python train.py --num_hidden_layers=8 --hidden_size=192 --n_experts=32 --experts_per_token=2 --d_expert=352 --d_shared_expert=0 --hidden_act="squared_relu" --moe_layers=[0, 1, 2, 3, 4, 5, 6, 7] --router_score="softmax" --normalize_top_k=true --routed_scale=1.41 --balance_loss=0.0145 --balance_bias=false --router_z_loss=0.001 --init_std_router=0.0279 --lr_router=0.000825 --vocab_size=16454 --norm="layernorm" --norm_eps=1e-05 --tie_word_embeddings=false --optimizer="soap_variant" --learning_rate=0.00436 --beta1=0.95 --beta2=0.95 --batch_tokens=[32768, 65536, 98304] --max_seq_len=512 --train_tokens=390200000 --max_steps=5961 --dataset="wikipedia_en"
Below are experts of layer 2 (counted from 0) of a mixture-of-experts language model. Rows are named up (a neuron's input weights, with its number) and show model dimensions 0-191. Each number is 128 + 24 x the weight over its row's rms, rounded and kept within 0 to 255. Numbers have three digits each.
Before each expert's rows: a language model's description of what the expert responds to. This comes from a sample of Wikipedia text that the model never trained on.

# expert 1
Description: Sentence and paragraph ends. Final word pieces with periods and paragraph breaks after dates or clauses, plus sentence openers like In, Since, though.
up0:138135110104131136138123152163160126145145111168127096131127074116128128126138104138149187140170109159121164113118159129118121137120110135138123160161142103140131129087093106159086161134157116158161123166100149119143121128121110130114120119098101112091152124143082138107130157099141162162157106165171103124133131125124125132065111133085136147140126157123146107181129154118109106171112155126143109155097151116167142125106123150090137166170106148161123094113112085087126115126130109108137148173109119123131105076164134128104131142126152122153150125095187138112151105117194148117
up1:134178173136091119094109117132108154154118085162117122131136131141106147081146139129153108118118146191109083129104157158122063115102155131137112133139146183127142146112162142099121147107101121088143173129131167176147138128131143130107166128130155151191122142117145109115138137114172131108158110157112162129146150116092098072127134152149127160127147152125124178123145123110113087092129107101124111095099123154116106102173084146146131130167097140091133133120122147142102098129144115151131118154132142119132098131114138122109123144137123157121192155123133102078111130123112114162
up2:137126106176106126165122118140111126147119138124138127141107136154168133118138105091139134098153120117164154137123100159100125160137077123114084074128144095142112122114095144128144066126131138161154164111125128164140144143124137130151158106112138163115148127087128116178095114088140095157126101167164150154120109199121140104101145138168123127119094135114133115163155134125067130117130113119139122089090148092099130103125109119126103117143079106131157164072119172109101119141138142090149118147124134127156121083124114143107108158112172160114147154102125171159139107118129102134
up3:086143121159125157121188090107123142118138151119134106169120099115141124115131106106121130107121129182125132139111124147124176146131151123103090125131116163194115137129117134136101145144146101120133174159212116111132120130111105141136136120120148139128149102108129118132135152124098123115115136121110130177130085136134107171126130105105130129151115189134084162095141113142136105145098078105121083158119112092133128143130124182132122119102072110112123116155126149120124097096111111121138124139121148116157102086113132114169118136089200170120168116119166146120094076129139139140
up4:129112148135141140150122133071106135128105142141095143110113084135145104083155167097104097143127118145118127126109120136140150118087175091126098131095104156051155151125071145133104111156110113114162113111134122148166108085100141078102113178128108092128118141124085102173128107143162085115168087094145143119122145146149143088153162130146138136132106131145157127097136129167131141061145119153147136138114109110097118178112137112122131140146114119142128162125158123129116128141137142156149178164141130100130134121114122132109121132158108139175134103110086163130134114104128086120
up5:108177091129141116145117148070126150157139159107130101176106119133138130113113114090157116092124118133142124120152147110088125113136119139103129121122129107155117109062144168109135095116116131153135124122131118146165145110088116129140176138150145101132132148118139091126137142210055130113169134129130136106096154122148159133111093122119121106116148116093128120151161115140109153080102137105140143154109138124154118127138117140100095113137126131206125118132125130106154128139094125168158118172166105080126172100111122156137146125097155153153158126118101173133121127171147093107
up6:119123133131127100114150132110132107065126154143131128154099118121112105140132181126150146104147185141098095138121115175101111112131145146101108131139094084108103144120122115117067143155143084143145164113102161118136103140150113093147095126128117152141120129154119161150186109110139051122131153085112149165072125111161129138098143132176120138133116100130146115125173144137125132113116135093136173108150118120145120094120115105095137159144112135126097113118109133164115116170124103117137120132098073104141136119107165160117142154086110146082139165125125136156163078118146126127

# expert 10
Description: Word beginnings, and-lists. Initial consonant fragments like gr, gl, p, v in inter-v-als, and list connectors like and, comma-and.
up0:130140160114148090112089121129117109110125118116162078126096110095181085103109116130114132149138137139099132138156139115114146139136185121136104108191105138166134108169105091113131100143110146100125141121128149100150163114091085114140121119131144125091105128143117116124090091111140149175116116115117150120101101111125136131139147138119143112088096139093124147141177114147188129166106156108149169104114098093096104096192126154158148163091092167130124100101133159161138164113119136117145135136112117119129137136122117076125101115138169148125111102153088117157120148085126144124
up1:162141130113147105085150096165076139139174107153148145137164150138158115126135113111177134106144112076058125140117161128116109172095169188136095156153110140082104113118129156106144128123132129128133146166153155117146170112104129144086120159110106174098112107135113125128125138110113168130153115109150093120150167124120123159119149120133085126125105129112127129114130133143144167152120125129140148142093105130104140123130126116099107129078114149114133189131121168133124127128156172135132093124090133087144114151118178143175100126159130119130158102104145125098110161129090132092
up2:076109113115146107167140146153145112142175132164119111148153110154148114148138135105140094115143153092184152151151093096159148154148131141132122087159118077153157136090130124170145109146169114131121147138118129115070159185097104123092115104143131136122151132121137122187168126107084135135124121123095156107112119098154132147115125117132171135125110136101133095091063140128138120135081091126099131129129105118133103139153124131147116078147153156123133151152116164140129151137123125120091098120127113110138090149147107176143145135128148159154121124141141149108192132166130163145
up3:131076129140131139124127119148120116140152106126119123168214105097122124141111144154136148110101149184114119152123148163139083115096143089145146150169137132120123098121095075120143159121128141113125118097120161103136124069141124098175132111096120149118114114140166128128139152154122117132095124148119081153139084085136111130167139117165148135156149171132180117118145144112195127135120112117108136112128151147105149130158151127142101080157089103139155145117137165120134103108111127119139121140113115145130127154137109116188141155097149128131116092106106098173148128094145126178
up4:113128141126109141123106147118088106107139094169083157122128123124113136139132089093136170144118134150169155098189122121152127082112133095167112111123162091135118100125141123102115189087143115127141125120127161148113066098091110135124114154100166114097123104127109131123191139169141100100159117196114106144132102114137118157147152135129161130112155117113110130152117111169115164169125117166125130126134138127123082151100119126116126162129167101128141145145176144177123086104132104111113161088121128119136137156142134141113105140118145106131082141134116140084101114149102157141
up5:135161149146144142149096135165101116105118101124171157111166114117119124114127119117144142118107117133085123151138097117097106153115172104081157074089132155119128106122129168141130145146062112133129096118109084151150123115116117146116141085110157120150154121125122135117117192109125139132168149128151129142115150089127187159115108131093115145177132103108085149134112121105096153156122097147137145107171178141109109092163084105155149147122136113127089146099155097135125137153114170070144140148120140100152121144109110159132087133144108140101124132162137129155112128108097164126
up6:162143129157139133108134121150131164158154123135138143153084095092137160114116103106121162117102106143148125136118160107089115144124110145104124152122147154098110184136149160092140116107120134128191115155104161140169149144168081154126098150092144103152153130123141172092151125165105176101175092108116130132138137134185150151141159134131129139181133123101138121093157106131135161105158093086124140099112103134090087150137115119069111113145120098128139103125124123110132136074128145146131114119108087148101104141173112146160117163121116106107151138132117129142122124102110134090

# expert 16
Description: Proper-name endings. Final pieces of place and surnames, such as -ton, -ville, -ford, -burg, -ić, Ott-awa, Fuller-ton.
up1:118133158100106129127125135110113127107119133148089162123111120117101114097158150144157123177147123072133075163133115135185093127117124082122107149115154117154174095138154064140124099103125144148141116123120133140134160124123158146157108127157113136189132096122152106179146108095104136134110098129139096122110115104110113132083130157155129184105119153126110163096144125143093127136153109127116121140094132095190125106152102173141131109133103124138122154126100119124146133139131092104119082146111096107122139176149105102147120150125127139082108145100167095093137123139171169138
up2:167157131140131134099098172137159144114146113165099116156155175117139166143143088139137128157102109131156135169125131136084151126111119120115172124074138115174123169118146115137085104149077107100148119121136128131110138156137120157143143144124168148150144107111055135159163133135110152092152115142099108144130171167122101113185114107107130111117133134135159112126134116161076125131120146119116116140131121120136239113092136138113128165127105125124120104123141148148099143123130122120147138162169141144111145139125169125135139077145144130124121141178119114100122103148142139135
up3:129093141184120144114120128152144123076080108105117159122125164121141152112147105155110125111173125135166151171151146127120139183101105112128155087088118109105097128119172140145124162119154105109136147102110127128154125160124141097165159124140193140136184115147142131148137132095141135122099134125137110135113144104145157122142126139112107106143135166144079156075131133118145087129127141113120103084193141084098118123112134121114136149117168173166099109133158118186137109121150147154149084171109106141116122172154138110101143119100119142102120136132102128117126101151128101134
up4:141144147143143137103101167112150171129114083130093140156123124118156149146112097125136126106109122140085120094095132109162124110125115144105130157154056145170121152156152139111113138132126134139136160120118166163113113158134145122130085126108111094135146144159138094151139122117153139116115134117128134139099138131129130158146121152175155145125166093107096117142174109129123134155160182119109129112091159149138143067101170110128125077121129177158152101103100101065124124127115159127153112098097158184123155116141106142144131128115127159143144145078135116119176105127094080119
up5:075110123149142133162130159134118112131084154170185099139121128103092139126120133138115115109117106108089126135118068107094103172126127117144105161160106101152137128115139075118096134101141151105118159098123109148178120115169090121138116119109122110128106154134075106162175112094109146114157154166139167177143099109131139153148111144119133120146142118089132114123095134120114128097150084134093134144109112145151095128076122119096128118140140118172172096116128171170122131111162118102118121152118139183109101118127123130172134130127150104110113169138140160152162126136107107109
up6:166105172112133099140116156095169177169148125124108093123120143112129122164145149119164158118124144111108139172120120127145129157125098139086136137138138091101099120110169191144116131139161126098129077140149096122107138121113132119114160126120119130094119094137126112098116127100121146134116092122108094130125171106144169130129098117115085191083139128157128121132076136123142110092111153109129112072119142109128101113085129141137108125139153144135115142097129139112089155147136145165132101159130161140098098124144100125109129097106143150104089157179100104147091108175150084142
up7:116117137116131111152132119107159124090111137104110113175121094112165117207133096074150138136099156143137129102108097135153129160163116122080109130145128073129137093125123128117146126156118153124137116123068170109135155145122135126123142111161149131091122185130113096130131125108115113163134136162111146097128086158138133133115122148141074100160115117125104119160139105110174079130191145162133136095141154161139118154148156141133148122073151131078125137108117118142072164124109107123154132168130108117085126124143131141138122117144156098098123125136160123168129118155163110118

# expert 30
Description: Infobox field labels. Section headings, colons and field names in infoboxes and headers, such as Country:, Division:, Born:, ==See also==, Region.
up11:141176093129132154139125085140124102131088136130141141197154085144150143160124151095158130107145136129182144133115128108111130167132081131128097099183100115132125141102118137156115131171089111151148128086130165157129091142160143149152155138120125132104120116097105135155126109154111141179166117139122119150106085123136088116115139169170132146143115118162123115146136161115068112088112120113180162119099145118131156123111117093083181141088086102156146139121128126147159118145101115155144140122118196115141095143139121133088131138156137132136128135130120135151141145104135138125
up12:120075154137158154142136113091078099120148124097134087116094136148157102098151154127115138157146106095139136122158119153123110149140068152124114144151095133125085094165104109140101134134162119106154160117184145152158098119115131146113125109131089147115108129153157135089134096121118149121111090130102111154082150049134100142115170110155142106123141132097108134110148152104121153130136140126106144138138121127113131127163118137135122107134123111134097135171143120096126142143129117102134100172105131169158111110099115112150155165160100095141126142104130115156122159134209076125
up13:099147109124127115092093097122113120108115109105136145126115107129191114145132137115121134110104110103153107195113112155103157097160104123085119087151170128106119098177138165096152129123148161124114108058106092130104126115087157106122139132181119125147125155111142122108124153104118118114157098143134103104102135098130108100119125111157137156119153146107115128125103151117130149110080137092111114147123130105111136074085115127114149132185147151177098137178115129119140113099141097148126141101087093121144096137123132130151168153135153134120126102113125124132107098141166184161
up14:114160145126135158119146134081099126139162143135100106128120125134156169159137108142117139125168112078155132136114109126134133130136173095148116134117139093108107106118156125070123140128120102124104104150150136141131144077152136108117110190090114149109099173132130101126148150138129168157187113135102107126163099146161129168137107143085101134090152154138107124093167104097159119123125124125093130129103160116144112119162156146079156095130115140131129105145128135143141158132135193142129132095163128146163089103137107131094150114116099112118194077163125136121103107165126138120
up15:162111181122135126112115149129095161115147113131112102116131098079083172164104137112128123102143104112125135140142135131121116119122119165136123126121126164120094144100173171129122140147079126162173145117142110130114157119130110139146129116098136146080130106133177107160148144102119105105123116109176115068105110135086092113079118119117137131142115143096121152138115167124120143147092139115122126140108143153141150190146145142196161124140145144111117097153106135107100066120132113166165163118125127145141090200133127103092141126147108141155106110103152119156147117157153121124
up16:135121143130106069126140126123128155134096114107110151093137110110117130181142144109110131118182123147064164145115160117123133084100077140140046142103118113135130131149126174106121140121117129139175088160104132135139152165120080118123127142164098110178175127113135125143136162130117107122093158089152117174142130152123189129095137116143136131129137126126153136109109128129142145105130111099127150104089131113111159089141135140117122134156147119143093174090167148135126096136106170108185134148124144125096130153108110131135126105171116144137106155130146125130129075158141153128
up17:153154141146131125145105173102150101110143125141105108122145112133131110145095090150151125113141145117129129096153140165138092135164143130145132136181128146124119159135099139151087147127131137155132118102135126140120120158125098163170122127128099136140143103096123133159119117143141126143182123119167137119118101117112134167088164106154091138152137133137140182118101092136135130118129156177143134136128104144186139140150159117133126091107118061130133114089134127133200106105145140120135110109126120133129146198102117091096152111163056160152100172095117120149084105157101155126

# expert 5
Description: Mid-word and word-final pieces. Word pieces and suffixes inside or ending words, such as German für, golden, gesture, reviews, plus short nouns like gold, rock, coal.
up1:136112099119130165135129118151143126166132096081140160098116091128122092124092186157084172101106102132118146105125103125115146086137128155104129127106120112088153121122127128154142105097109114119066158083144148132148150124163152151115157139155097088126099164159128176138115140109171142156135147111167130103145172089139149115175128165156147132124136109107133137132097171150111168143104144120105117124125124163180118090149119149140136145148137148131144136112140134109112169130133106114122124167133141154130129105113125127074146144119127068114135169140154066151133099138149120138
up2:106121129102127130122110108122164130122055161065100137091140104168109167118103131127170115119171096106054089111126094119096069105138164131153118136133120105135126122095074108113101126110123153147121116084156131155131132106151137136150142138145133132111125137101119138186123128114135154087138133099151099160122126113096151133114147090165157142123162105105127128157124098129123124117114101150099118117092128153148184105151167126143148130096110143100122136101105126119115113135139110139165106112129115088119098078138128180085129127131110177116122131099103116138119139110120155116
up3:073104138122127161156118121100146074109113130123121144114114160108136161122149143115137145138152113129126113142120136140096125050121122136121106144091159134142105124114156095178138149142131129110101157146160106143126104108111142093137148170133114082160107147142137123206132150164139097152066124115125124116121139112145061132125187116086170170109131134158135177131126128088150099124124085109158115135133149113101140123127140145081129113123131165151135110089122113110093101142133149131166132136119116129106083145100131141112159176151089141132138132128096128106153126159126133148
up4:095141151068151084137146101120175123160097132121136113122133136159117119124080123128120168123105110116105149135142126129151101179104145124100126135139132137114107149130112128127122138102109137158134126092158151104164111119101116129092149173109124150104119106171044127120150152092180168141128135142154117094151137134132094145114126172106107087099123120136108134154101086124183124113133078117122165105135106138162112137097166121118115145098101109157142107120145147115100109119162111114132094150140126084161118164146131114165148148166153123151165098125154104143117179137119147141
up5:100116146118141119117106094100090104157067118119081177169097126138129161140117106089119151123123151113084129137135136115161126123139110075092124156092154160148141143092074121134104113112127106116120137177155172093152095131134099155100129146131140141092138152159158106084128110125152106129112126117096121129106132101116103101137082082117128120157106162145133150128067121132103152169087125127180152127151158131092172114132164129092122135097128153125134146135160111147126117084136161151140126142140117134135103171099121133140091137125122121147162142121127093106107135096117129160
up6:157092165158112119170112120158093156131147136185125103078146128142117133146137136140115122120134134127174099143117105104116104142095138075112134126152114107170102126111179156137152090156143167129117098121169131096157094117122130132115128171198099108129113125145141120115142095123141125087130139136132084105107107118096144076165155129106111135107126119125148141062098176152133110133137156156112125124128146098169149144163160139081105158170159162115146117136152084112115132148141127142123111091107138130108115115134127131119113094139165099095129160095106115131118143105098108125
up7:136135124108116146141130139132097128115170114130082105164147113081152115117130141132120133123183122119132181141146088112141157091107127145138148159118100123163103098121153164127163156102113123119123129126122132158115075085105127099138132091119141090157108137167154164086162100160139127103092121134100106136089089160136124120116124143146070137100138143128138165148143121133142129115106159116097113105169088119132119097110107130108147139127136182071148128145165124133141101130103138091147145131090090136101112139175145151117115101204139147128139151088134149116083104142130138120

# expert 12
Description: Mid-sentence word starts. Broad mix of word beginnings in running prose, often first pieces like ab-, exp-, f-, Comm-, plus U. and connecting and or ampersands.
up0:106137162142092144129143153121158135122097131148171147096134117090125137141145171131108123118119108151142165166121162116173139058090111184070132113120180097148144098144145111146095126136129165157139153130134137167133145126160094107127141149124130123143140105131118128141093128118131139134124137123128119153133117048132118135152119142124104131164142140152125089168129153106153097115114114180167138097128144093170073098112128146138135149121110148145155137128166125146156130096122115104144154103100107141118117162111095101144094103100121131119101109091170114087108131151081118109
up1:114155145150155118161118109085115112111098169114129080129121102110146121124110106115151136116120127150152159148096122159164109089158142143091070113142141134139161131168095145134162133107120143108128144088134144125094119153124150147144116130074098118125121131159122150161144161152149138135183127160132146136112152088123143143123110132122145115189167185097093102075139146133133146135133129156111090144123144137111105109113163090139167088076132106135129077126130132075110130162106081126097109123098160123108108124117135127120151141134149140109131170109153133132176160160149152130
up2:169160159115140143126116105156155111090144116128142130119138134100135116125123137107137130097099154158190127147146177135131139126096134115094122146113118107189091116130132129116129161132134114159104111128138128156129137121137142143160188131137113135130155180106133122137145138154133067134136089170100101098087128154107088122110159118126089136151122137148137117117100085135154145165157088098102138134142112122102116167123168134116091138083084092122145136163138141139111148106102162143141151094100103163101128128123094143190140135105117128154148103129138118098082152173117112075
up3:133106157085128135066093130117141102149122135130105126147127103138146106110139109097085150108141139139197165120139098173140123163112114158123119078110186135151166132141124087132098132125110148156150124155095118106084092141142128152162139138125200157124112145134120134138138140102148125159144161159130155097110097112099138128099124122165147119132136144103148097092115092111134121118125099093168111117136166129117131112148131173086100071117120132131140096132146149077123118138130130169128106096159101149117117121137143174117111121148147085122140111145157135143174137133164155140
up4:135147120130137143144149126134070088134122149091076109112146102170136135141137150094139157133151116139141106110069121121128185157107142152074139167096149136144128134082119121167149116117151151108148119129133136111156157089098110125118126138172129155113118073124182096149098109122123097143131124121127118133115162126142148130137153116101121106167131141134097131141136151121116118125167102127126124114082133141156133144094144112144139106135113106114140062153140096144156103172131178138175122160110177172152136140131066131116108139110134096163088100129135139108109136129129171097
up5:121144121155151196119130143167119065142115089143095151125100171153120147141135096119133139086139147153124147167125148133157178120131123165110106143158127168105097111097128137105092077157130154085131124147139164144121110164102110112186115121107129123093114100161107135137134112143143145153121117101138104187136151100137137128134129104138166094133145104149141161132156150120112147127131108128171126105117126147143088133146109092161123114088137122140148099106128134140126117138171111087151140111169137161161153148104117136156131202146080154146142136136138135119145107127090152137
up6:186094160120119103130151094080127125119143144124113105153096082102196115138113146143154131129139094125079140122123114115122173161161165095110138151127118107122170162118094145165154149137152155109085167142142112125114131130068123114123122136158106118141128096125152172136125151148122113109095101140164139087101139141145174121099106111133134097118142123153148135101153134149077117125124125108187143140141173120126121127170151135105120111128071064099139114168135173109122113087131150155148129113112143104131121121125154138147133106149132123138106113125160078105113126145132136130

# expert 24
Description: Predicate verbs. Main verbs and auxiliaries in narrative sentences, especially was, were, became, and past participles after was, such as seized, coached, recruited.
up0:140163124116141107154129089138177150111151139153130144114114117124124133119181149127125125092157137149133152131109130147134067100111125137105134169120120088140121145125174152119145143120129139085129113125181169154163157095091105110103119109162069101086085129148129115072113132192185096152150158118158155150126160127111115112107147124093119112145156153107124091124151131152156141119108107130135125108085126119183135135080159115135138136138136116134128103124139166165164108147070143121135111154101132137139138142145123151111102120107150177164099137103113127105120141122116107122
up1:102107143137101102127126134119114133151143133162123109082152163134106152160155156133148084128115110149154145079121154138139099083153126149099122107092180122111139138123155121126088104077142120107118120102117117119186155096126136119197123148089105141105152148147090125123148143124128151190117150124145127106147112099137095119142108135138139118133161155131077118111115122156100148119118122113118127131142123132120196128115142149078137122172095124114148137123137124160137143125118155107130082084154132121113154159094155089082159170115172132141135114086130115143132103104103145080
up2:128102122095143135102136137115119144123162143114146123139162111142149169131118164131131152121173136158122119123149095145143082136162074126094158143107179123116110141132139084112095112117129134172145095134137112091171145174100146154128127148100124122141135120128114170090129117135126183150137129124107148085098152144102095100160113095119154143153143144115112170149167076137163168110139143121100117158085116129114111152109122130158077109118115176116117104121146150101187117131165161143136117131164067132128133124113126149145137128124120175122128159095097153077138148121123151131
up3:141147156123123156147154164138153137156135085120154146087138121155150133141161144132132119162099132132117144102118107113129161138103113098115153104132135158096108128134104084113120190115107124125148105116133160117133090121139152111127175123109166097127099130164105138143111079137132165211161124078166126133127160154144137101115156154113143150157119164114120148128142150110167129124121109092118086140098141103150126110082131133121106124103145145122145129108124131159152071119072108130131136120074097136082105094147132126092155118113156165111137119094116127095195128126124132118
up4:140150156140137178116119119162122116108145149139124076140102123103187162133156137131103100143132120142116177134106110135123110130105104170176132139165140125111101098138145135080167096126131122152102095098123140138129100107121123141103153126117114137119124137176125158108118099121100141157130119083143171121166176090122122129121113135132112105191117129087112135131138101130150128163132151143161137131151109097132120189128141139125124091142151105137131064177128123127065097128131123101133125128119109093176147122146109096145112075104139107195121136120129110102134143111156140101
up5:115102132105120132113110126122114141138131157120147158121138117079113072116158110135134126125159137095086133129100147139117143122124098101137103099152108116106097185129181137095131159103134094129098139125118093127133123133168128155137138182104142107125122112102158149155158077074112140131149121109171137087131141105104089170159152100099128139157152174146097135083158126152124149161145138130091134063127130113118132116133148112113130156140120121109179118121133169116124167136128156167136125080140168120098124126140115143105114115147096094158126108102088070148092125111129149120
up6:151162142095124156119146130114141133136125110147158154101150117150142107123132178108118142168158131112091165091129138145093129135139154144149073140131125164141153146097109106077162153135140118113143102106109133107095164113111105111094138125064077063166159177133126115120173156125082120134159126111124113110112107127146111130121136143105144136162097135092127115185092138122094135125153109108119139116132109143177123134085125154124099138128103145172148129129120095141115124123063120114139165137135121154098146124138127138095119106144138145161148155129109120150130161121113058106

# expert 3
Description: Table and list line starts. Line breaks and the pipe or dash tokens opening the next table row or bulleted list item, as in infoboxes, taxonomy lists and results tables.
up11:135151140123120197150135134113104148104122111098111137102123110102123179098112153155151164096089107148111120117139104130103159140110140162148138089135105121123133130057137136103091150113136134165151126127119146105148106134076164182128103140100146165160148113124125106131061131117132118118120129127076099109115126107140107124105141139129139116126152164112132071125155109123114125158088049140121143141119109121178119121144112173102149130100120107147125130165135141101136122107126135130141132103159175103124149063132144134130120133076136135144126132139140113117120142115120092063
up12:103169176115135138130099130126096163095086130109102159143151121120118111132139147111118174138153097130131145148108103105133144131095147110163147125130174106099083128149109118073134094076149130101116123118132183099124132119112141157130108161101200131077141089141096141141175103138125140110126124161099125152142081085110132137128101116155124094151135117119090123131173104177172156150114151150137126131137141092147135136088152108123116116139126108134128183118101092148116144119132166116144155114117101087111154101118122097112160140112144104109154150135126118091124139083142130120
up13:116068151123088145144129139136103147128087101127141126067126137182133130096147123146129111122126140163143102094105112128145135121121127153138121105085161115155107093174138108131154123093112124127129084164130129135127093152085139122102134121101135136135100112108129116170144096152102095084103120136144110100135095109104131152126153182095146092114174175159136141149116150158143167137142102113080167122127165128119173119123163121122176165152103154162087151140151123116139139124112087107129127148074136141123103103130129136114128088113146125108139117104070147162106103109127133144
up14:095135142128084122113113118156134130132134133148159161154105077128094118184146126133124126126132137116097145128132117142131080168123110127159123142177136112147117111126112133160153175095177119108128111114129151138164166157139105132134153127116150136092118136165129155119148145091144121153115139148192168125091142149135129142127101116126126152140118133141087113131104178093147109127156115139115130088129129099175107185170141116079129104137123124146088134106071130099101131136114182117115108152132167091100178127120154144097117137164100103139164158126119092127132149157107175127
up15:099167111114131129112190116164105115111135157145143116164151128161134144155111111105137123152154114147147128143112107066127135129114116130173146080092114117132114114161119114115101092142099126090119146134129132110093118121137160124160116147123116115137093133141077129146145144094114145101134141171098141082091050141150133101168140119130134156092133160116185117116146146208134156097145138154143159087129102137106119132147130147149092136106144119131113117141132128121136117157132138156143082124094115124145144132137149116119090110089112091145166134195117113136115114156158114110
up16:114108123145120155153149136127150138096148155126096127092179093157109144161095165091080081088118159161115072123161120164121131125102161161160093079155095121158118113109109123112110147113096122104133113158144131137208115115131120118122106102135102137149170124114110142092097131148158108157122095108100146145096150104153123167125145117136100138148114162080127096120130158087113123145127085097080130114128166149136108147101186128156136136127130137103125109091158152100139099119120127130143120133140129122124149127117111118148117160147121115141123134107161161139115164112134107170
up17:117109113111086097132093150110136148161094125105170144148137141148141093157124139158139164120103113159113097125116169119152135110142105140136153120066125139161120139175133115143124128119083126131106097135141145101170137170122176151098127117112151153130125096112164156142170140113194118136096177134098107167137159136132157153129129093106141094161164137174113114119147110148108147098136152122081121121124126105150119132131131122111108154118146117101120099082151158089102130149112191120130103152117126125188158143118117115106120114141108095134125141119165132140177113120113156081